config = dict(
    experts_per_token=1,
    router_score='softmax',
    routed_scale=6.93,
    shared_expert_gate=True,
    vocab_size=2048,
    qk_norm=False,
    tie_embeddings=False,
    parallel_block=True,
    warmup_steps=219,
)
Below are experts of layer 5 (counted from 0) of a mixture-of-experts language model. Rows are named router (the router's row for the expert), gate (a neuron's input weights, with its number), up (a neuron's input weights, with its number) and show model dimensions 0-127. Each number is 128 + 24 x the weight over its row's rms, rounded and kept within 0 to 255. Numbers have three digits each.
After each expert's rows: "gets" lists some tokens that make up at least twice as much of what it gets as of all text. This comes from a sample of Wikipedia text that the model never trained on. Tokens count by the router's weight.

# expert 24
router:147140103124123169118151153116137095096126153086128163048161146152132125118156136110120137085109152139127129127164088088126114108166125143096154159159148135164131118146135148114118135133143144163080120088156156119160120137138105148175115139100130107122159142164156118149140147110104109102136158086147130097115180120150114110142139158187108108112127140128108152114129097098153106124124
gate4:126122131112140101112119139129105099161152108182152108101106139088096122166114119133137107153134171130131158096125161176136112133166118111134119126099136139051152112135129089140147158128114109075151129151158137161118127091175116102116152108133127114136108120142161152105103162099123134111129131157127125163124074128119118144135141111084140139143176099107165140129076150129085136150119
up4:111121172099099129118090145106109171143160158141126135122144111142165164116141148138105109110119110148122087139168065150127109147128118116128153157091102165124122120161157150159092112132121141141137165149134155134161096138119113131144128145079124114161130106144172154154181126121138105098124110151091105126111091132110123131099108129151116137112115129113114083198117137170125137124075
gets: " |", "-", ".", " ", "\n", "y"

# expert 4
router:147147110117115165115157152125140098106134151080125163054157149148135139120154129114111146086104147140134128132161094091143117099164136148102158149162153132157136124150139152119107134126152148161079132091162156114155111141128107148171113133100132108118162146159150113138134147104092109108127160084146135103106182118147110108147143158185113108117135148126104151109135092094151110124115
gate0:137126142142153123117095082089116100131115100158137094181119108117114136146122111137142101151146143100110096107124109130119097153118123115135065122092108135100118135143104133123159114110073098136154091156113121131114133109172128140109136134145112110147077178076104187133159135137157142124154108168128132138126114106158155148132100110096166153152146094101163113139109138137162149105160
up0:123101127112086121095153111152104118100165109159172121113149135124134133137163120126125181102158127115123186086095143141064068145150162151131142126077117067104094145127153107125081118089125092121129108126134116106144149130109125143110123162135142151126148126124131133152095153124112120109101124118158131145129134176094138097136094113130114125141104084142107127164092097131129107142129
gets: "s", " St", " Vi", "e", " Port", " No"

# expert 41
router:148147110114117165119153151127138098107133153080129164055158148148135138119156129117111149084107149140135129133159090088141114103163134146105158146156153136160135123145140154119108132126148147163081126087163156114157112143132109148171112132102136105119163147158150115143131151104095110108133160086147136098108181122150108109146140159184109103120129149130106149111134092095149109124112
gate0:108122134113183123128116125116121116108165097160144128161095148123117142155110161116149150152098107130129123140096174147155091129095180125151132098133105147088137128123130129156123184095114119073160128105111136143122137128116125115141107082146124172144086143113149174122117112153141112155153080150115094160184093133112123176101131108117120151114165134107127097127133084106117132133148
up0:137154117125145156115147117106096111138134137132147124116101127133134087125131158125180129099102180088133136118135101111158140150091111104115147137159117141115101126136124147160107134165118115127120077123083133129152139156135110147141081122095098117123131104153143130111083159116113125148134096125164124126114142175111077126119108169136143108131116091096127156208133170066150148165130
gets: "i", "r", "ri", "u", "a", "l"

# expert 23
router:120073137115168126126120174152160119129115163107092171133087146110146149101102154137101130130117126106146133128124163139142131082105121132078110139171087076118102100085093098127134110126153131101128160128103120143136106102154126102092131133133136097126105121144144152072118142096104176139131139091130101133135095157163135116117090073097156123103129128126135121128098121134159122143095
gate0:171123134132145125140131131168062157137105114148135111156101104128112108128122166132125097180136112098132131086112139131102085107132157175140086121147062122100092139136145137174143120136134105102129159127129096136135140103155116138115139114081153142136109100123103118108126073092134124107099138182117085122125105115145125130127135140090135120079118151127151089156075121138143142120144
up0:107148156121112121148127126107128159134128137130139136116136117118126102158124118140126133060125158120113141156162100119106159152135122123142154099112154147152131107141154110062078137111115137153094128122134183135099123144095123142120119202160112133134128187179139178156113158087138141093084150120114156117106122100098134152101150136094144126165131103121129127124138141124101106176104
gets: "w", " F", " W", "W", " War", " K"

# expert 36
router:111149131119118145154127126129112108105099094131153102113109097162100115092115135100101134149112119092115102137146114121160097174101140120124102122173077150121120149157143135137117148132080133141120156160132144086164136165121172128134141159099143166140136074140098128118115145147101122133180123130115138146099121176090119113085085108151143089098147158122149082142105147124172126138099
gate1:110128145117115155120087114126122151138109095135136105107103138124108180121167134175091121125133105073165127114107125122132058101100115130144123146140075130125146095109108130089116159125143162119099137160104133135090121122146106117141120132129121101129127134093085108104142164108136176092157131170104142143129134096142142109068145103142168152115128106126113074132098146126131125178141
up1:162119126122140122155157096077169088117105171090119190101151129142133138150115154103193121112108155143172121154139128140137152145130163157111111141128141146113121126100101172137074115184138127127137098097160123155151124139102104111122101148138122103135152147134161115169157125161112155153127075135132153161118110131158122163130096117163131159148124119131116142125164130136128132139158
gets: "s", "ed", "es", "ated", "d", "ies"

# expert 19
router:151185103127147120115129169115109131103096124140089152148164103094120091123130103124135142147141114128123189169145140096114120092140147112141097094142148125113117120103126163123093144106143078111166120118091118107186133127129156133139161139088155138135115137127154124108123139089143104074129116111132135148085139089109173120168140150126141149118130181114150125127157116112166128108088
gate0:110122107148126127148073144131140127163081116157109137129136114143150101158123109144119131176104093092135122133098130144126142129095124116097150106096096143113109131111112106150164157115090152105190153153092107132105089097160117129123162135121099156113129114114127114091097160128116137133104123150097148204142118095139153139149097127080116135117116103118146100145105094120171176128140
up0:151122188110122109129141120121165153116126128093111135084129146155135119123121130153140140143143100113140181118098123136142138107179163072149152137153120089134151130127131109161135165151138163128109154128120168119134144140147097152111121153183143128142136080102104084151132118113155114127137106121102110091111149178141117108113124118184150134148150096154136058091087141141123131124126
gets: "i", " A", "n", " An", "e", "ton"

# expert 31
router:104131184111159116109089128129116144113126103164160109132151148104110115132105178105175146137143111100129097182101169164132105143098085109182138107105102139118180149104142156087155153162093124135162126118103112122094145146156130122152132124128148138142133155093099141150107100143134142110152125107118097138095148115111124091090118125103137120100139089106115107113152136171114147143145
gate1:136137126146071114109137098113148069088132127151088140111151122151073143092148099128124084109162134111125133131140133125115158165091095144137151137119141137194140084118131145145140145114155118127134132114144163091154172152127135121114111167168134151143120141139145103138117084112140135161093110077095122129137130115115103206133111151129126110091102112140098141111134135122120096112133
up1:134145130132137111112057130158157115184178121116138134114142136145106106106170118121135098175145124166115152152146112146130149106120107115132145112103141144157134121114127155105130113139084080111110129099130117123178134115113070102128098129137150171105113139110125150173112147166137116145141108148097113170129112105098129145123139105157060113115166122080089158113126155119146142119132
gets: " the", " The", "The", " a", " his", " its"

# expert 2
router:081090120119117163104129142133100144150103153148147132122170146164167157168136134090159170094142141159153158098132186071156182123083156110168135153136137108130163112123107157159109116108142145126106131120145131100135110121135117145103118140102115107133148097128086124155104091137128095134101139118128094121142110147143112129101140117176143156102130123117091103129132127143145083108098
gate0:127092109135116110154148130148122134117151186161096136167124088106142152170134126102152115154116125137121106097134148144120135158117148126102140126093084135108107064129124096108137172146152123120124079141091157155133138116104181124112119157121105129170132146124134160104135161167109138119104106141153100120159140150110165117069122131084160147130186141096132134108103158123120123154124
up0:118148127170130113145162157135138134127144146158121189150135104104129138095161140102127172107084141147118108144105159151129132100160139097113130153169141127126132136145105137126148154164123097092117129146066123143150177079137088151164144120142129155109137140117152098118116180126140137107103155062149133138108147117112069148135132094100141135134111170161143147130157111124142135112105
gets: " \"", " ", "t", "\n", "ot", "et"

# expert 22
router:152158153116132139119102110092146137165130129174100100120160107107140124194130112179101144157166131118094182112091132125116142126124105082125156119148167152124114172112071099164104138127150150081105129140132123152151166107101126120116107124130130133136087125096106117122144105144180131136128100129115125145090134089154147135102134176122122101151129121176105136112143105136143137108110
gate0:146109119168086098120125106113103157102133167124157139116122112136121112139112127129121134147116108133162114112149153125100176143095161089126128097129098152076124144140126155159139130094121107076115122177121088131138151088110140081151083154130151151140107140091085126098073149119102145122127136095116092122155146123178147182134127126117126137133121074140158094143120137136129121112165
up0:113172140134133141121120134103132194134104112130106195150116101109145137126089113147116093114124129133118108131163106155152097157092134145154124114101121124100110138139157093101174118094134135123130108184134175152084138149129129166112158158129100134132119126139115160165177109094136108142141162101104152085135127111121117081113148118136092127122148117130166118133129072104129092157127
gets: "th", "mo", "me", "or", "go", "gue"

# expert 12
router:152100163086130132154156153116095121154154125160117098147127129122166111134160090115115115140171121137069129149113088111092093127138153123127129114072136100113082169125135128120129115103158090103147124152145155133148111133133151115166112150079129122139093166119142123113136105078102095116152137102121086105143115152095129106124154153104083114129105152095112130095146127116117155152086
gate0:097149127148140103119136089135077143149146100182097105147114156124089155124158116138137149128096116181101110124135168120133131061109085144149132116137122106134123115134118152118155101150130086133177148121132100105103120126108110117135101106146117165125074122083118074084106112112146127105122110135093147139138108146117148151144084136105128122104142127167103101163146107140171136127102
up0:088103163083120151124121147130171115131124139112133140141135134081140177127112127162131151102150159127168083130124126120108148126146089119142112123136160141148101124114105132109149148182110158108074164081122115153127110127148120138119083103127147175128118099115115142132156125144169103144090105132146156114140091128129168144109092120159170157145083123141136170128121158110087088131147
gets: "il", "al", "und", "id", " a", "ial"

# expert 21
router:087137110142084152127155109135100108093155126096138136131099144160135133128121115102121083150111131132123104142142113175155123110167133150149088147125153123132163142144119137096160093076142137131129110175126128144073120112135138155142093134147093099091050146153120169135106133140110146150131147163140136130189080154110127095085121139146134140154129108143098131102133130122114143157144
gate0:161131154154143100094106153175109115156104092096108108115124132152123141145090130149134117108118085140106139143146140113135103117114131093100158145087128129098149081122153122101158113176132124137129116129135173163169127095185111102116158138173145162129103135121128138197123100132081121098136138159143112091149107123083117091129176133108110113146124120150143131130105124106149096130115
up0:156110147154127070114131098132129119154137145115095111116122186126114123131106112143136128103100139129140109118134107148106117113159145100125150085087066120111079107108153111126152120157171101135122134107110111154107112097162125123161136154111110143107098119110154192142135159102138103130105141139127059109133134157131077109111149133140081145124085142145104098118115107104105110168130
gets: "im", "al", "es", "ron", "way", "em"

# expert 18
router:098152133095125132117107121106153154124119131187109121126159104178141147103172163177142115132138164149081141092120118147153141141105163089109167085122112179132100147123118114133137099138150118170120131138127135168116154096091108146151130088098146163091149100126125089130120089148181134148121161111134152145098140096119127149105117104132157094132116138138107144104114105095148125133123
gate1:134115159156100084119106149142166091122125093119121114134130133142091133109145100109128158149115105142148121129129102142122126084162103122085111129127117143142132122160173098106164132152072147118116139115157073105089101110133100137144103078099179148116106116124104134120130074149135169146127127132111148142164083126101176105091137116146148156168148132111122120121103160089097133132138
up1:137134137130123122144141111135109152146115099112129131135158146147149120146088107120103173104145125115183075101100134152131165078148129142089096149153143155123157138113154115155164108086124113138120085122117140130132128144113123172134121130126170155136128136161102128143119158145138122110141096128152114123095088193121151089159164163147072143142087120092157126145128143163159109167145
gets: "s", "as", "ff", "os", "es", "is"

# expert 39
router:149147107117123160111145156123139099110134157077129160055159147149137137115149126117111152086103153141137124127156097092140118106159137146105157151155152134163137115143139162125106133118153147166076133090165153114155116150132115149174106133107136106121163142158144116149130154102096105110133154079140138100108182119143106110151137160181116101119132148131102148111134092099151104120116
gate0:124135187138124119185124128142138147094130108152138143184107140109168085128115163122153125127140130114110117132119131158151097150102111101148122151101126124132100154103112093131150145137117118105159096119146095118101148109099160137119144140122110164110115140137074174157077093174140122158152134169122110087179131109097121137127129113103157138123108145127126110142123193140151087156121
up0:137087137120131129162129174170129131148115140108125085120109113111109136128095096148115135145124082136137116106153078128112100141095097141111130108160088154092141113138128112099146125102109166071111155106084171115122121090172161108108136123087082147141087131117121138142121135131130148135147164136137118129071121113178134147111139100115151153158117141106126180097134097159097136123125
gets: " M", "k", " La", "ch", " F", "ov"

# expert 32
router:127112130161116138151166139133130138098099077123098119132137137132081135105132162102139103106131086123127131129110112140118150144161137067096125139140119152116118090098160149134130126119123114130118106103100132116116132147192145098122145109105112133170137117153139109160145129153157088144101148129172115115146165087159128076101120183162130091075112150147145172130112079133100121133115
gate0:120096114165111098152137133128116157134105145126111133135139140129146100173115109169135129123150113105091140152167142106097142109151136115141157128190125115117139134142142110118101133139127127093147142089141149155079152120073156083110128112132100111106111155131104088126163141128117154119115133097131127132165121146125124110129162116077181163083170088139150075156110164167128163119114
up0:091136127151147167149097096120170178139103123110207093146163097140128124149126150167129159106129102152120106128127148137149168140142125127142125113125142122125151131142138136087129153136130141110140112083111162092113178158129108094136107106146159172172133123125105096139143142128118135139146121145150132118200119132089135116157103135102155114098120086128101138166098126131137082137116
gets: " Ch", "\n", " K", " G", "---|---|---|---|", " C"

# expert 34
router:137150121120096140125133099099113158125101136128102114129128129085137123149103117141124150088171131116127117137115105118084088103103132104134102128157153099102121181181103134104130102117156139111109128157142152129080139151118117147117082141133069114163105137143101115135100127067144154155095129135095113106119115098144137110107128161103107125112083056177094139159127125105111129134136
gate0:132125123154131107108144139100135146125093084129123089137131143127090081119096166160137132144148115080131118119147120134120095125088102138159131102133136121098097131119139128089134129143112114128134143157121103174124115169109087093122139154115114127133047076095126133195124149120141158120141146149095128146122082109109123171105131135069111140113148117143139085130127133126105161122168
up0:148157098157129109096180104120119144109161148140129105101124136101119166126107098118101094114111150118082130139123129133131162162122118132137171170103148139152129155106116107102117106088141091127142127133124165171146181143150135104119152098141152127119120127166169090190099140121119141111091147139142125095129089095125120149165103119105121089108114139138145125108190171128130099130151
gets: "gra", "vi", "-", "od", "ot", "re"